config.toml
d_model = 640
routed_scale = 3.46
balance_bias = true
lr_router = 0.000318
n_kv_head = 10
vocab_size = 4096
norm_place = "pre"
norm_eps = 1e-05
init_std_qkv = 0.0271
init_std_o = 0.00639
init_std_up = 0.0271
lr = 0.000714
doc_mask = true
z_loss = 0.0001
Below are experts of layer 6 (counted from 0) of a mixture-of-experts language model. Rows are named router (the router's row for the expert), up (a neuron's input weights, with its number) and show model dimensions 320-383. Each number is 128 + 24 x the weight over its row's rms, rounded and kept within 0 to 255. Numbers have three digits each.
After each expert's rows: a language model's description of what the expert responds to. This comes from a sample of Wikipedia text that the model never trained on.

# expert 17
router:141103133135082101064116133115105113100137190111127145158118143121145145149111109146141126150112104132103141085146141188136104096097110165164178119138115127163142116090148140124095145134146133
up0:113142140142137098160141167138131142108186130087143140124076102129142100101079162138138162136154146101150145141157134136163111093130124086135128142113094129120102127131171160116115131150118134
up1:129122148103183105121159084141130113117157158114115088140115118121128123117114141125108131158109147066115125094120140102098116138120109106090094103128138135109121135145113134143119139134172142
up2:120153136135119168148160112137140132134138125175102137129183129158095131143141137144115167098141089125115100101143133139136104156124142121125109110130118141128109102142136114092101150111118124
up3:166162121140140131105138106147160105126132118126096083116125107097124113158143105104094124110136104113166169095171093129143131141125141073141096146130176142138095119155090173148144175122129088
up4:089136116146130138145113088154161143172098092145173077174119121193148117116096135132081133155138153117112151158120151150185103114118112118122122154134100136101171152191117124089123122123163133
up5:112131121144155187157133141121142130129110135159110114117112152103117102138139130145162156107159108133099167135156154110149144133136165102130078113165124059156150098149122122144140106150155116
up6:093133121151105122119102139119136134178156122116156110142139089072107106096122134117128091126139107098094100124160100141130114152138141130119128127144104114130152116134134148122098173139106118
up7:130119168118169130149106105128103144122156144083122105156159140089118148120140114094149136136102122152147165133132135148142083150154136082139115116186136154122111130144133096146182131098105087
up8:148111157129167123107079136116109157111150110144141104086132167121126148160127141090122116140118097170120159080119138174123086141144161097138117117168146081099147120116123133109160128166075128
up9:145169117087137164132156123112123118132156135140088129098069132117135120166114134128112131116137111114128146128101107159118149143153132120144100163123144113165087107109125152120138137115169154
up10:142124133112150128116133108112108130109103143121151128145156100173195120143114152094108105088130130142124153163153127085134149139098130067153140137123097136104110117149175122123085153092132096
Description: Verb-like word pieces. Middle pieces of verbs and adjectives, and particles like out, up, before, through, when, as in gr-ind-s, w-ide, de-leg-ate.

# expert 18
router:106104104101105159136117118142136097132134137151126152173131130092138141087113117081133164101123170102117134138111176111101126113175107141131121149096101147101137155158136150132123086145122130
up0:155137116146054181129117125156156106119092119114129143126140140133084101136140111102152127160119142089155088124158151105137108107099150121131147168172156175125085140096129159142079116074127132
up1:140156090177080126146097118107092147136098138108140128082135144122124126131160183106141126144105153138136121099157138138112114146076106129135155077150128123102173107180126091146140173143171124
up2:140137110169067136106116121185139128095080128074152137100122113133124128121156089128170135137129129127139139132123118109179139146179128112115131148133093147082112144124158151143138142106191117
up3:128170115087139082103122106145123142083152141094133142108147100201166134144097114189096121158108149133126108127163074157124133122097141133132155133131152148151137158119177134153095114090165145
up4:180104137143129155166148137131171113123067121113158068121119129165114137112129124116158146140142105177139149116109112097146090137134126127137127078112156160103098118107127118096127118092164128
up5:137160193136154101142116119121089155082070140165106147146160134097086074115154104135163170115131109116155129111147137160137148162121118132141127163153151145104097133127119153096110117155126113
up6:122152124135157126125137135147128129110093179108142155117091113097116118145141110121116112140140113124113109146122129149153123121126126084170168133168204133113135155170077087124111103126156150
up7:117132199130137108154156114123060138137168136127148113123146162117126164142194145139133151082101108108102150126113131161144127117169149142149175090134118093106168114096123148121127141112131167
up8:113134090125171112094150110120094161141127132144124097127119132122112120116109127142140122118117105171138105127165120111176114127137150109147143151125124106156140121109098129131151143149106118
up9:142131113123136119118159082168159158114148107122117097113137079131120106113132138175138124086088130105110126106147114106153156139138168140119108142137142098141133156115099133156172130160140122
up10:118123160128132103180185109120147114119119125110126105168198113141118120148103122162140080132134179168134108131144115136137154164122098168115115109113137094105098062112075108117109150113127119
Description: Taxonomy and structured headers. Line breaks, headers and fields in taxonomy boxes, coordinates and tables, such as Order/Family lines, IUCN, °N, ′, ==History==.

# expert 9
router:095108121139180124140153109104162139108152100094108138134148137117160120106118151143108136097135171102129133131159151099135119114160125164092130147163131131094155186163141129134143143140129116
up0:154100119136127123174168086110134148123144142148121064116158079100079108135131101114165120166123105091122121118161124116122157167103154105137142097133167166094135142079073120164138107096140131
up1:128131133102162128095136166112138153144135134157129102081143158179123121154121095107129097105151171139126092103156097133113157122125159129137167206111142147127118068147175137097134119122129105
up2:135134147127126141118143145151107108153135132124134154151126109148148105157138173126122162111114132112131163137113144093167200127111107114082131102139120140104123137135098119136090104085147164
up3:132133121114127117127177152141100130156105165137150171146138104121102100130100118153120105112112087089133085141099113114133143146122087147162162153131087165166148133124133163143111098108100131
up4:138089096093146128165111112115103134136116120114155120140086166136077125131111128087089175144146099165116147165091147074112141154092156115121112129099136094160102105093164157073095135134103098
up5:145117146147131108127129133131191149107125103090140127143097122183109118120137142105110110103088144144138092137108101124172107155154121124126122162122151152139107147117110128158138121132123124
up6:127138162101140170135105165145153141126160183110119184142071121098118122101130166105116123156126078124089117145092176135158162109145155150140110093136141140164131158126118184105136130111135110
up7:134123152151122102135155125169103172174141119140127106151139138132124115111091096062159118135110169108089110123108105130106139143118124129137163109091112104134101130130110188096119126154159113
up8:125136124132088139158084103154135072153090114116156122149162131160116134146185125117169142138141115123129113099147117132170169119150113121128137118129129131126132145174111140116063167126166116
up9:141133122106133113173114083175109146090114125126166100138121114151108078116118126107164118123141174118132202144140158156140118126119115123136152124096119138166080096136092174089131124111101106
up10:164111117124135114116143117136130152125137113095103139121119154103169126150149130155090140099161108143140115126157081170109139133140153123100083143115133101114170152146116127175152116118136129
Description: Infobox field labels. Dash-led infobox fields and their labels or values, such as Born:, In office, (age, Political party:, Genre:, plus coordinates and units.

# expert 6
router:130133078140104120122139092151132132174137131111123117081092118134171138129083129148129129091138097125105114146120115132088152147154114139085152106130113145136150150138180135094076105107115155
up0:132151132082133146120143118102153092114151147167171138130120144173123153092164164140112136168133141106088129140148120104149084158087115094121156117152105097163102103100111124126111129093140102
up1:177136116118156138139121116099101144087143072154149129114109116139135152126113111108131106139119107146122137138139134126134127084133107178103137106114097116058128140154114101122114121144153092
up2:114140107153137146111151164124125141111159148134161115125153144078151149136075114080141128138115145095188136134118138100141154127166154085110141115169125046107121152125129084131143186114120124
up3:180136088138108129142106102063108155131108097126138108128137136131133142117133074139121137159134117122116107123135118132159139133163128192133163177084186096131134107130193149127125135142132142
up4:094127148098127137143103127090130082127131104136087130130114111128166185118156137162122126150137120140105145111161161099177127119103133138159175110170128128081146145144132149159140144111126131
up5:153113105143112105102165109164137147134131139124142082128126128086114113149133151139128155079117125084172141130159093129116114108136129136110093162132153139125073123157132131112148122138137095
up6:137165137093138152118151147121106111086081147107064130172137093131089095144175148099076144156135093170153133181144170158131117138100142145158183143129153168131141158112110132127126141101158088
up7:134135097172116173154104132133167128145144105123133157162122071189134076134168109110146138131081112141118145140176117077115138167099172138126136150160117120205129107122138146107110122090170114
up8:150128124181112150182144140118097137133124144101100143141136143101073117147151125094099165135101082086181104114155139119113102131126095149164144131158166120106144103118127139099143120097134119
up9:136090128125159146124135102110147147131161148120147147131118087160148104107117173095132141182076163155126123107149157143145124138137108087101125156149148101129066112112171134135079099079121105
up10:134133104156141157176156122132129132130155126142115144125111121132131105133173109141132108085141120101101131125141112084116156109136134124132148096156143084096117092107141114135114117112163161
Description: Verb and word suffixes. Word-final suffixes like -ing, -ed, -ect, -ent completing verbs and names, such as ruled, stepped, Fed Cup, elect(ronic).

# expert 0
router:138128119165129090088108084152092119135128124111134108103135114126155120110134149100126116163143125082132140117187087084150137156076122106116164119111137129119097119170185120113081134124155157
up0:112112100124154115102142139103116131176113132147111124105121141133107135144121144127175148111122146151129114189151128111132117098123144164096139142096136132127098148137104119140150101107156116
up1:129123114150106112124139113138134108135101131121156101126135096101165115131142105096150144121171178102140172119155099130137130137098173138139101135156149084147093143085108126120120149106137120
up2:125109139129124143093147121138104125158090139147109153169095091113128133126132142111120148130166099071112166156105133169125111135122127125160105106144121140100207136132101155156127101148102157
up3:133085154134124128152096193135144090121156123127138119118123139157098098131112138119155145180131113112094164098156100128130078137171069186136136122121134131186135186077135113140129146135162096
up4:151143160115128110136147100146141149136115120132160084105149105141104139144080098096153148127128132120141109087152131121180168145112132138165101193124116096137109093102135136083061114107126098
up5:118117176104062141132081188132163134106122106130172148163145115173140121131135133167154145096143116146122150101133125113153180115139104107118090135129183118140107140104138092120093128128105097
up6:127137178116179146103147174136165134120133139111094115124117110185120124142093126154106138089147095108158115150176154159122147088128104134156098128121119120145131130093094115139107147117136102
up7:106137140163138153124149088089135122147151117146115126150114123156070143146109143164153115102122134124073153179158122148119146133127123091134100148142093114109130116134130145104084135173137133
up8:116130113171114143164108144140115126141128147096120134154124112139122109133088151126104118104147137114095119120114126144096088125139140154121137089134131148150146112134154151123102168142143125
up9:110149076120097149129115193139146119159126118139145147135112153140176148107138195100141167125135130140128151142126122126188151107106176155117124121152122121120139178094099111150099150126116102
up10:152094087131148158148110130129133146134097116114149140121156102155158119119167130103128123154136128157139108101070127129131151112167098080153121114150178138140096096115178131162133136119159080
Description: Pronouns and auxiliary verbs. Subject pronouns, be/can be/as, and clause-starting words in narrative or quoted titles, such as he, it, they, Be, 've.

# expert 15
router:136159153173110173114122136119126144171139119144138125140136141120102088152128107133134162124132083124125135100144121117129102134137124130172122127120132119133126133105145145132153146089120094
up0:141128117084131113127154152120113161113104112092137089132162121119114118129116157122154112112096130133108127111149097118071144101124169110120110135121124175155090082130137150079120127083113131
up1:116115151142131180163095121099165138144096119097132151135099135140159119122131140141138096145186127095096182144128095116124102095148136145118101125133118128114123112151124205108116125132150081
up2:119123119150104120156105135126093125129127176111133099142122141098127109108107165155149116143076143169124160178103156119164131162135157122122156071116137129124110164110140127148143116123132138
up3:117157118074092079143118120127116163126136134144178074112146113125141114105131153127112111154088141143119113134165119143125102136153119150134100135109095104174114150137074151115140119151093147
up4:156133135106184153124124116167133108103125125104150117127165144160104111148175132091165131119124101119146161153149153138144145158134131116131062110148140158184114142123141168145095186114127100
up5:092164073144081157118096110117100132133111100121150122199109144094170096075133129138112096111113158128137127104183142181113160139147139125146123124111094128140159129139119097159164123175136131
up6:137108129159126140125134103138132107117076121110115094123116140118135130146132113132097126140132122153138131107150138111140138079118115157159116158145118137151163063101137087109170098139131153
up7:115157123105109126140157166159157111143148159124129131147088126154140143098153143144098105116157134127130137150172122140093134123133143120104142154145147128140134120185138139076100128123138132
up8:158148129086166123131085097138109113161139126099157143149108139131139106114135159100078090172157172109091143142143103143137124158184147096115127132151095153129116127183155143112133147120134142
up9:135129100115165131148137126104127105112166125103123144107159149125146146141119172106131176137122152097108127157133160116126120130099144104086116075126163135106126144151137119117147118105119140
up10:166119125112125137131095127096149148132159201094125120114148112151139118132071155113194107103128140128130111109107153098160114119094132142114168082111149101163129146160127150130104102152121134
Description: Quantifiers and determiners. Numerals and quantifying or determining words before nouns, such as two, first, many, other, this, some, and well-known.

# expert 12
router:171109150118168136141161110116126169084093122108127069124150130083113114128130125094119099130126092121113096116103126151125126142124116102111134128126141082138076148121127134100165123150099141
up0:139152143195115112130145081139162153171112129133147173164167129109096127116119141121102124167150096120110127117145121108111092092201140127079135083142108115101135159118089140099081143129148079
up1:138129131143065123129122117139145124106128087094203159151130133153145141097113172087144156119097142146138078140145135104153133127093127118147140145144119118131116107139118182141140102111122079
up2:120131132073081150156136133137101141138126164074177147140122089097099157144128176091154131116132126122142143163127117168156153116122111125134107097109098165127121102142132103130092148136154111
up3:099097150092135143138136148176140139110134140112107125154117164115137169134107147134108154168117120151134093139171071140146123088128113123126114132126080118145146118112102153136114093101123192
up4:175122123104110144107133131098159116125121142137139126119143098117151138119132101098133106090139171127092123126127145100076141138111164100148111152153078144097134083125151114168142107107122113
up5:146086143148107139137108138107124145121143111127129122155169115140156144099107110149106119173157116159067122105147100143116127147091163116137160138149151107126116128119109121108148139097122111
up6:090116131104099139115162152114111118152131149141164174149120113116161143087124129155149170149132140173137120141114133136109139129127165104077131128115118088118142103108153161131131132129132118
up7:116125117140099139139100117125112119166157137082138158146113119123142098134167140147143130141124107120112149089157065117179083163174117151147106131113092130132177137130109116145097113148119129
up8:167095138159140127144094067137140126163110118132130177117126113128138110135110128101130145107087162100078093105152135121112133111173121179157130127112129111158159126103126196161103158147161133
up9:092158156123112134109116136163146118117131144121170115108146114124166145132155159104140150171117102111120100146130095108138120132137114150165152168110092182141184063139158148103073125090122140
up10:056066146145133108125185148184098103159110067103149148097139140120141112121111068153076127132126119108141157106162136139115122152136103142143145140090133127154132141119116168147152130102121156
Description: Sentence punctuation and breaks. Periods, commas, closing parentheses, paragraph breaks and list bullets ending clauses or sentences, such as "Liga MX.", ", which", "- •".

# expert 5
router:176148182106128121139144105092103113098112148150095108080146111130122148107116164137099146115096116170112117122123145137143135150098188115104084153115132091105133152102098108128132108136115123
up0:122123122126152120150096107135128134131153145152124103158062110111085137113142143131153172135127140112118094154166135114095142143136132129124115139129129148129101158134100185118162137103134093
up1:144129139106147127110146117147136092095158126104123104176122141124160131116155108136123099093179117153164154094149144092132103145110088142144156131124085181145156135172130099155145147145133161
up2:134155125096133144122142157127130111175137145132140084128155109078186132107081135136158133122161132047099121116106090126112130145114107097093124108091156150167132136149135130110106142141171151
up3:146122113116132162151107119136156117148132080076152111101129106121114066173138146102156164115131132134095089133154138102122099166113081174164136144146133143184080164132135151150113114103151107
up4:113134091128094109132170125141167113124102094131131167145152133099124122133124109128165172146108114157132127090168135144177155081117132118159122142104113140113133143193135116154125128134152145
up5:146100118084136129153152127118123160134131111119164126138098146144114124133114156107100104147195147159104153138115111123146127105137138085117166100117139131131118098159101131096134113114176133
up6:170157121150101140088129185164159147130121111143099114135145157131118123119102124115144091130140068103112143092091142114148115128158144110129130181146144159157085139098135125131079152151132112
up7:103149152153131130135123127153115145134157153132164151130102113137109125095122161096125111154137155155071150140133128106158162145164113129157158131129143165071110107163100144173124160125117143
up8:118155119147103135113178138116136129134169087142091168129148153124124115135100114148183080158138120110152117094161050139109133147131140124179108153096132149113142150167133111146159108101113103
up9:132120096160123176152190106106162125165147119090112140145127083148145130115151094157151129125107100139132126141139123108163121144145149164122138123111190150133121129141119151142088165097149139
up10:153152122155141155142127116127137138101112125085140108116159139120152114090136118113081135110137085117148164154137128078145108088091156122123133110144152143104130073129108159153120142134118122
Description: Table separators and punctuation. Pipes, spaces, en dashes, line breaks and opening parentheses between numbers in sports and statistics tables, such as | 0 |, 1997–98.

# expert 14
router:161140107089157110150108145104124094105128118107097174091121102177119101111120098109160153137109131157122128136138134105131110125126112101147163068078130125136120166136136112101134142114146174
up0:137118116123134123095143113152082130145123159142115068120101096104073140108111216147153122151130125124139100095099166105144135164110120101141138151112136125147132127105106098185156135162126139
up1:112130092134115103115122118157138118136117172114132129142096129100085118171144191101095121133132152140129174168139112159111137133135189131143109139119130124132114126144153128128126144109135150
up2:115116134128146140080109125134118163109127085121200138137156155110115099122126159124168158143128124134134153154111140118142115139116105148159098113127165162153123164138130148159117144146131110
up3:124143141153095174158065107137116167128082120137123140164173153122121148107146146134113118131129138122096173089082135139162112108172135144144129130133117099122110125107149113104098134111146179
up4:097163101148108105126136148116146154142132088187137117134117155094163058157113124075145140120135091107143134147118108138134120108112093137143132141121153161151168112148128131163123147132106095
up5:145099084142147151145110100118123115132160127112119156112148121130139124087177128146138168157084118141132131110133141126117109117166110087109096116123109134193128121164133139152090120165166141
up6:106156086117135067089106101145143157139144092164182106147107147136159156143084092140149151148087119113123116123113092121139166130127135104185119098157109108140101122101124117098145123137121123
up7:136104122151162142108156089153133142162153137088145122143164141110122121106086135167128118141140126078126141146149146165143179130134119163127123100153099113137118142124156147160113117152107106
up8:105105086178059114177078108138137131144095119112114117142171098098125077100124121107102161100124110136122108128135147129170125123145132126118164111112103134107108126149125172125126119126109134
up9:067155093131155063145117095152106131112125132115190119174114129127120117153114147122131114165117172136132113121112117112181137114135068135195121084122097151135132107153168154133133124109127112
up10:103137130146102116157106110136114146160194125132166118121123153121156155155159122116096145145135133123109087080185156138139172064109147129144126130142123150162108090127113142143096128130101171
Description: Capitalized name onsets. First letters of proper names and title words, often after quotes or table bars, such as Ch(ildren), | G(P), K(eller), Sl(ovenes).

# expert 7
router:142121103151133143142137111131112128166089111118115121103121095099132100173156114117079131172138132100137170120117135100123075109164135142133130138145142118087132166151129124153132088113149130
up0:116163112140174144143140111092175113153152129144108153146126103159091160169103154154104135144174146115146132114141115144110117125076116145159124131108084121136169137110108132143131105115139132
up1:115116137161098134129124148105137113149120125117154124131169114140129094100097122197188093121176168099088100132097097152091156114121136107092111063069150146115166133126142115118108128105155143
up2:112085143170138109106099132121152113061120107103135108151136120139160123099103122170147105165145124094095163141140059114118156133134123111154095056055134124126143112113161147143127139176161119
up3:142132151126127100134152121166113151110148141109091120084155130112197152126134089118133076153129114120139166082100103146137115122169140111146156108142151125132144134145094129142155157096126165
up4:136111109129145142153143107125156120119124173154140113134117142137131168093138106118098153163154113134157161107158174114136124120107115150128153119112119114120138104121105127083138126091128136
up5:160124099120138110153143129147086186160128165130119099141132118112122124126092147116090105123088096151146188117127128146125118076117138118127132109146110078131117132153113176128095111104126109
up6:131112100127161145107113118159134133136109090096124147118128121177175118110128144126130188158113163165101164151103110154122084124121115140148166140163115085144116145109130107114128141186164119
up7:133139099138143138133138097134117182139138131134112120152142117100074094138124137132093100158137170121164090096167140153124119112132129131130137126158147097108145109176122131137105137159155179
up8:116129126167112142131118146104143136128133104092173154195131084143153086085183139112146153147122159142131173134089140166089118130116115165089106132117083089125138110158141111144147115137150175
up9:114152120138102113109130152106147136110172097157143115144120100159111115124116122168137128141138112137117115143132151177098141110135152077141125091159138130116095130108139146129142150103131125
up10:164126162106111102083140132089189144123108089107123137157125115136115148163145118110130093142138152123099143167156107148154150129089156123113119063129126141120101127144154112145088113111092113
Description: Sentence and section starts. First token after a paragraph break or heading, including In, The, However, During, section-heading ===, and table-opening pipes.

# expert 2
router:117110143131100103100082159142118102159106086140173090082143119133129167064123082098165129126126128128103104147129127130147119148147112098159152109130116147132154126129114164093127126161110131
up0:183135127137108160147144135107109148090157096099190182142153108139149120107143121114171128109123125109101083126137126093120111113154129137139093101107138112172096142129148137131135126153157161
up1:128110140101137160124155111125108126150173112113127126129126146135107183142135147143144065122144118131149162105136100173142077107159117104133071113120120137130114128149104121153156113121120134
up2:126136092131130122129104095130106097093112093113159143134087158163117148131149110119120162107142147132105140137149119141112123121139123131125116131156108133123135081113125167135118117129132122
up3:144136152141147144162134148097123176148114102106079153151162089124133117138154139132113156129127128099126159075139089110135113116140107144113095147124155117138082111146134178161132120080142123
up4:151126094154159122126127146113085120150132134129134120103082124170155115141135123152139118107145135142152134108099102079135115112127109078106140137097117100127073135141138139142146151103137168
up5:101116141118164125117140126133110125139138114160152120117153131125104121113154130111161114097123157144058170096124137085143173162104180135131103129135122185118139109113111173100135155102128155
up6:135141115146130095137157080145127109155136120144098083135099117073115084135124150117132106128177106113163137094119137133141092176118062126154079158135165125140145151113098117133145128118142108
up7:086112113136137095154150133130113108126161136086102136107142106136145138147161138133125158101142141161125177141158141125123122108087149111128126160124180109115071118142166124135121112119126080
up8:154124121127099139130153167099128161144167129109089131142142121097107141190127120159127161161130107103124085122099128144156143123104099122182054118158123134110109146124132157147100113114154138
up9:150122082137167162117092136146137136100128136124138110133124135146090085123093146116077159132156153066136102111172129162115083132116095150147131099146150150134144120162132131136122106128130112
up10:144129105115189154140188140104125146125111105144132172152128109098139092133146150111113128106141119082132210152162158111151125107101119135147091122143129073127122095208114113124125106137129088
Description: Prepositions and mid-word pieces. Prepositions and conjunctions like on, with, under, by, and, plus word-internal pieces such as n in kidnapped, wouldn't, overnight.

# expert 4
router:158096178179149144149146155071164164139142115175088144127137109134083114134119151136116163111134097111159111095135155115103120144122105151139101148181100111128117122103085114113096149172106098
up0:117165146118133120104128151123091120086147159098120175141114111110181164114141148184104146100119142123085118144117117133136156088138141111094133113109125170136136177169142163159142128136150196
up1:140148125137139118184136144147137154107116162111103122136072137090176138134121100142107132138130146101117127131079129127099144108119131064128093113124153103117108100141134171143125147136157073
up2:137155123125181140110133142136134126112131114105178145160127125118136097146089130105123118120129112152122137143180107146134132140122113107112136109064117138144163114134118162142160134122140132
up3:097129130117151114121091125108124150143134127112144093111091167117187115150156108086078102156114132124091154150131128103163119154103081102190118096113137137197141161128137145134150153087156128
up4:102115125143151090183175114156149144132083124131139121141134136131157172075121116088101185118145152125148122116142137138097133120124118144096132143134166115131139102121138128130088096134124122
up5:115166112134076108134133084187144147141117140126100107175099119150106158161085127122085123098099118120181126125114105156128130091129088134132160137125144127100122119148142174113144134097137126
up6:141101089174101103138143151125057116135155118129111122137102131144129126088109126129187125150154139123122149141143162116133125151113122138129132137137146133127140123107177146149127106123135172
up7:144160124149143128140172179120176115121150139109188116182118127138132068120108143137105147129153080134156125139121122119136114112095136101135123116123149099134115101163138148169152126085090124
up8:130129116140125173176110084124119143139116150130125124140151100081126111105161138146144135112103157147137134111094084146144096138169168139102147088127151109101113175123108176116093143122141135
up9:121161142131138129141162108126128147184081142121162138088136139145167113111141081102087145121157140121130128130165073168135133074161122132137125139108205165157125118114167177094101103095137112
up10:153143128078089140160143095138086090120105136142124095128070122083116140169157149108126142134121116145119143154129132142118133129144171097140122133145119117120109134099146122160120129115088131
Description: Numbers, units, census statistics. Units and quantity words after numbers, especially census prose and score tables, such as %, years, km, million, of the population.

# expert 16
router:090128124115119091149114120135101167120179128124167154152111130124077130150153117124126131163110123113159134123160170125118138131124121099147092091176162117116139095087190160157123118098105142
up0:139129135132136142138094121097152123123122161132126129166183117179134112148152141080117093130111115154119139104127128094111155148135117136101123129118163127147120152135143139078149112172125123
up1:115138098118163152113158148132114109125140191141139139125098132106133131149102088102130096177104119124111091107114109088131200131196136086072137126127112098169169128106123135086098134098163150
up2:136143108134123133101134090090144133115106109137183140133132135169124126119147118135097100201152120146071132081160089127134192096095141142089134098145127146139089134121192100104126132131115092
up3:143101121120160102145111125110116141138097094147106096121138148169138139051109087117107141155109119116149139134141137148141122137077165132132096155080092121127135148122138134057131117144140094
up4:159162114183158150076111149103107081149127134091146093117138119150127123118130120080135148144138126160109130144180098128090097161139123131162113157130135120118126165133138126075081127137146118
up5:128124114155139128154144100149106110072136125098102108145139108132165135127109144150102111123144125164160114121131116128135153121155147153176147112130130111059096118116114120118127089148161112
up6:116183127138144160153113136157125097135111140114161106105170143104101166112113102127107099097138162141147119108121071170082101112152154140112136192160119120112124166161070099106151120152136119
up7:152184152172145145111096114089153133113144109105140141139132148151113100099072154155153150127147110135136085091108083128153086174134128101169126120123137158175139153148148117167165138109117142
up8:113104129128183132086110167144141132117164120125140100119119126097111137163154172113131142138154162085088134157127143135124133141141105102164120133143113121102144156174137132109137109141176165
up9:145116132147167123071174126152096062128100125095133102107111090129158125106099136115129144174157129106158147099146105085152104184135152105105131095108078149104118124133107125118155126121165120
up10:118105094163132138140125120133109156123148145129173109111146145152102120164151171084126133129123131077097151118098135143101068150108125158128130129138103099095091084097069111114127132097149151
Description: Middle word pieces, roles. Middle pieces of long words before suffixes, like int-ell-igence, cent-re, organ-ist, plus role nouns such as president, author, director.

# expert 19
router:153098160139150124166123147144131102142146119150126110152137113136125082129175118126087140117112128117132095094126113102144148123129104191112129110164115117110102099126130121098120125086153098
up0:091142128145109126126140139132125153120133113158151140106113085147107202165112116144148162103099098110121136122156130138113116120151110127183097148157178080134075085145144159114125140162123109
up1:205178099140115151131117101136122106166111126122108129090103112138119117137107131127123126117175140142105126145094098177130126115132141138108106102080139116150128163139150127127102174112129134
up2:135110129099122148100114127121121130117100128066089122112138113148146157106116144088093144135116102176131151119105136157110165125118105089107105121132127134132098179136147109138111111109165140
up3:144132085138135127102110091109138111110124148114151149133110117154136095146097151120108117185168178142115111148154125131167094131128118141120138178125182139157130134156171144153129119115118110
up4:129115152159086109117119108157147128146107101100126117086129117146138115110093114078121102141137124119154131146130188110124159089118116134151118133112128137116141118142123144114138103189124135
up5:085131135122082098118118155148139098140113141114141110141131116124161145178099149092098118121171127144129124143123149164129121124128125115149146139107091108132177104114125131167112122134156140
up6:158136104108104131127117094121082118167129112170080104129096158063125143142169115140078104132157087128127114155145124176148143121122114106154118161119126149148170140102104105137138161126165162
up7:178097063103108132117113124131124100172145149117137096094144124124096152150119144116149146087154101136084127152149151156119149149127156155152082156125129120153168166128139137117113127104109114
up8:079139101186096145123135075145150133149096154132136108141106194127128090129115121134117124141149127086157124117129097180127118136137081132098114179102146126106112167116179162109140130091117119
up9:115128123166141151148154125143084108123162139135140089117160147164121120125117089084165107108153098120129130102112127075152101124085122151108186129149153125134103129087102158112134105113100114
up10:174134098184121148135090138097146147111131132117123090110151139147108149143128141099112118194144093151091135110101109135140164127153161109154119146154112088123157155118116102124129097100185098
Description: Digits in numbers. Single digits and number pieces in tables, dates, and measurements, as in 25, (1,500 °F), plus heading == marks and om in nominee.

# expert 20
router:149137077108098152116179140143140096167154123119126101113094188191122156127135112132142083113131120151092114147081098178114142109150137096103103172088155117152130135096105146138146167129155163
up0:150098125138139162107104113110121105157139128144143145140121111155105156117098191108136154160108123109113113101131131106121138148136095113105114143157127119112098129114105113098069149102132074
up1:122145098119133129102111142128109112116116123146111095123168135144165118097175099088131164120103126131104121096138087066130109104146135123132157108160145099155127151105135120126121164141150130
up2:111091127140149139137143132087133112113134145123124158147150139077137146129100140105160126151132133126138119107142121096113091142125123142128106151124083153136113147125121141081124106147106125
up3:125113133104172123125089140107106136117127176169129127150129158156136114130129145089101177181109125133109085129159122098089107136116130112134128151154114112152112110111135142090127042082138137
up4:083104114104135142114107128093098150092118103127146137111140151099176131135118092118133199096107109122154156149143143117138151102122140117177103142173130131134132139097097133139099082112127115
up5:149129103146093151091150143130120186147102110146155093083155103064141125145108138098127106101110151087076174110128129086111108119110085128178106125148147139128103099112151153141135101164109135
up6:137118144131109172122120172182146132158117120164157108137122097149174138167126126094150132115135115134108149122120136131171137111093132177150087165128138169174148099105138149136151113178136142
up7:144129097135149153150142121119149139101154113179159144130130086150142136144096123099080186136091115083151162111098143119147161124147147123079131157133083110118096106153149124132110172105120110
up8:161099148140123118123118062104119149132135065139143163142118140133113143086111123139103103147148100163113090083120115125097085127105096126183177123090149166121183122145178134181147095126151159
up9:137135137171148147121095096170143105145120150049112141126148144138115145147111123102168124147129105111137134138148128131127078134149154119111153129126100105134117153106146100095103146128133087
up10:179152162097121129104129133140088129138121166127145135154150147073126114137124100117130144153126125179113135140154129130136086133090111135145122116123143140156145125166173149097104178106142127
Description: Academic institution names. Words inside names of universities, schools and organizations and career verbs, such as Ec-onom-ics, Penns-yl-vania, of, founded, coached.

# expert 8
router:125143119127126176127122155107179169093136100139102151147095109181091092157122125130141118119119111153166141145116109136097091175138140105141128106111126109158098145134092115129183145161102149
up0:133165151115130116147118100197131120135095120104153155142139112116176112159121136144112123159143141090144112126095107126170141129096076118122099113120117123106143134188145132160145112108152124
up1:121126122143142108119111128162140149100148100137134097090171066125146113176123120137116155140135163103129169127095140121112106151107115133150124163107159144103155158125150157121154114133152149
up2:114156128137162150099130104141148104136138119166156134184106155113193085093113159082124109113142134140154149142158138152156133098123142113137115122122127164185123112120195140161134126096163122
up3:154111095163123120145125098133151173139097138083126118142141174085104130126113184140138116131115145133097115152134091126130147146154075149097127070113139131131156109111144118089114126129125156
up4:074126124117123129077127126117090142164089144077130150093142146128169146125160107167094158125109087109122107146163129168125089128079123119136132111150106120126171126122136151117114130137149129
up5:178112118174169165127114155122139119133158108088114129119111145164147091102118170131124143145125126128099136127145101102113116124140095136114110130127130117121140107138141111144092125086151115
up6:137140078114140115127142116169137111121152116139158140132097151114127125126124120131138137143134136110118152109094153134183164124141157118120095114110123122135149139125116149134152136138102126
up7:117143139127143107141118100162139162134140181125141126128101137137081114108099135114164133144102153143068113085097114152100122107173123128122113174125084135109081104089140107151143151118144076
up8:116142115143127169092155115118112145179102085075109103127144126140128127186119124106117108130136073110084153111143102136121109155150147135136086169109200123163131132178138159170116138148144155
up9:128153092121123110129150124106135096128170099144101128123069129128120132145106139137141146110184144126122134139163101142135121124052134074148127196130128155121129082129159160174137167129134101
up10:139156098136125105157119086126114121108123149136121126148114140125083117100111132120143114124124116101133155160153118129122097150120135153141103113139094091170078139133143180116112120116131106
Description: Lowercase/capital word onsets. Single-letter or consonant-cluster word beginnings after "the", such as c(ases), p(eat), cl, br, and asteroid designation letters.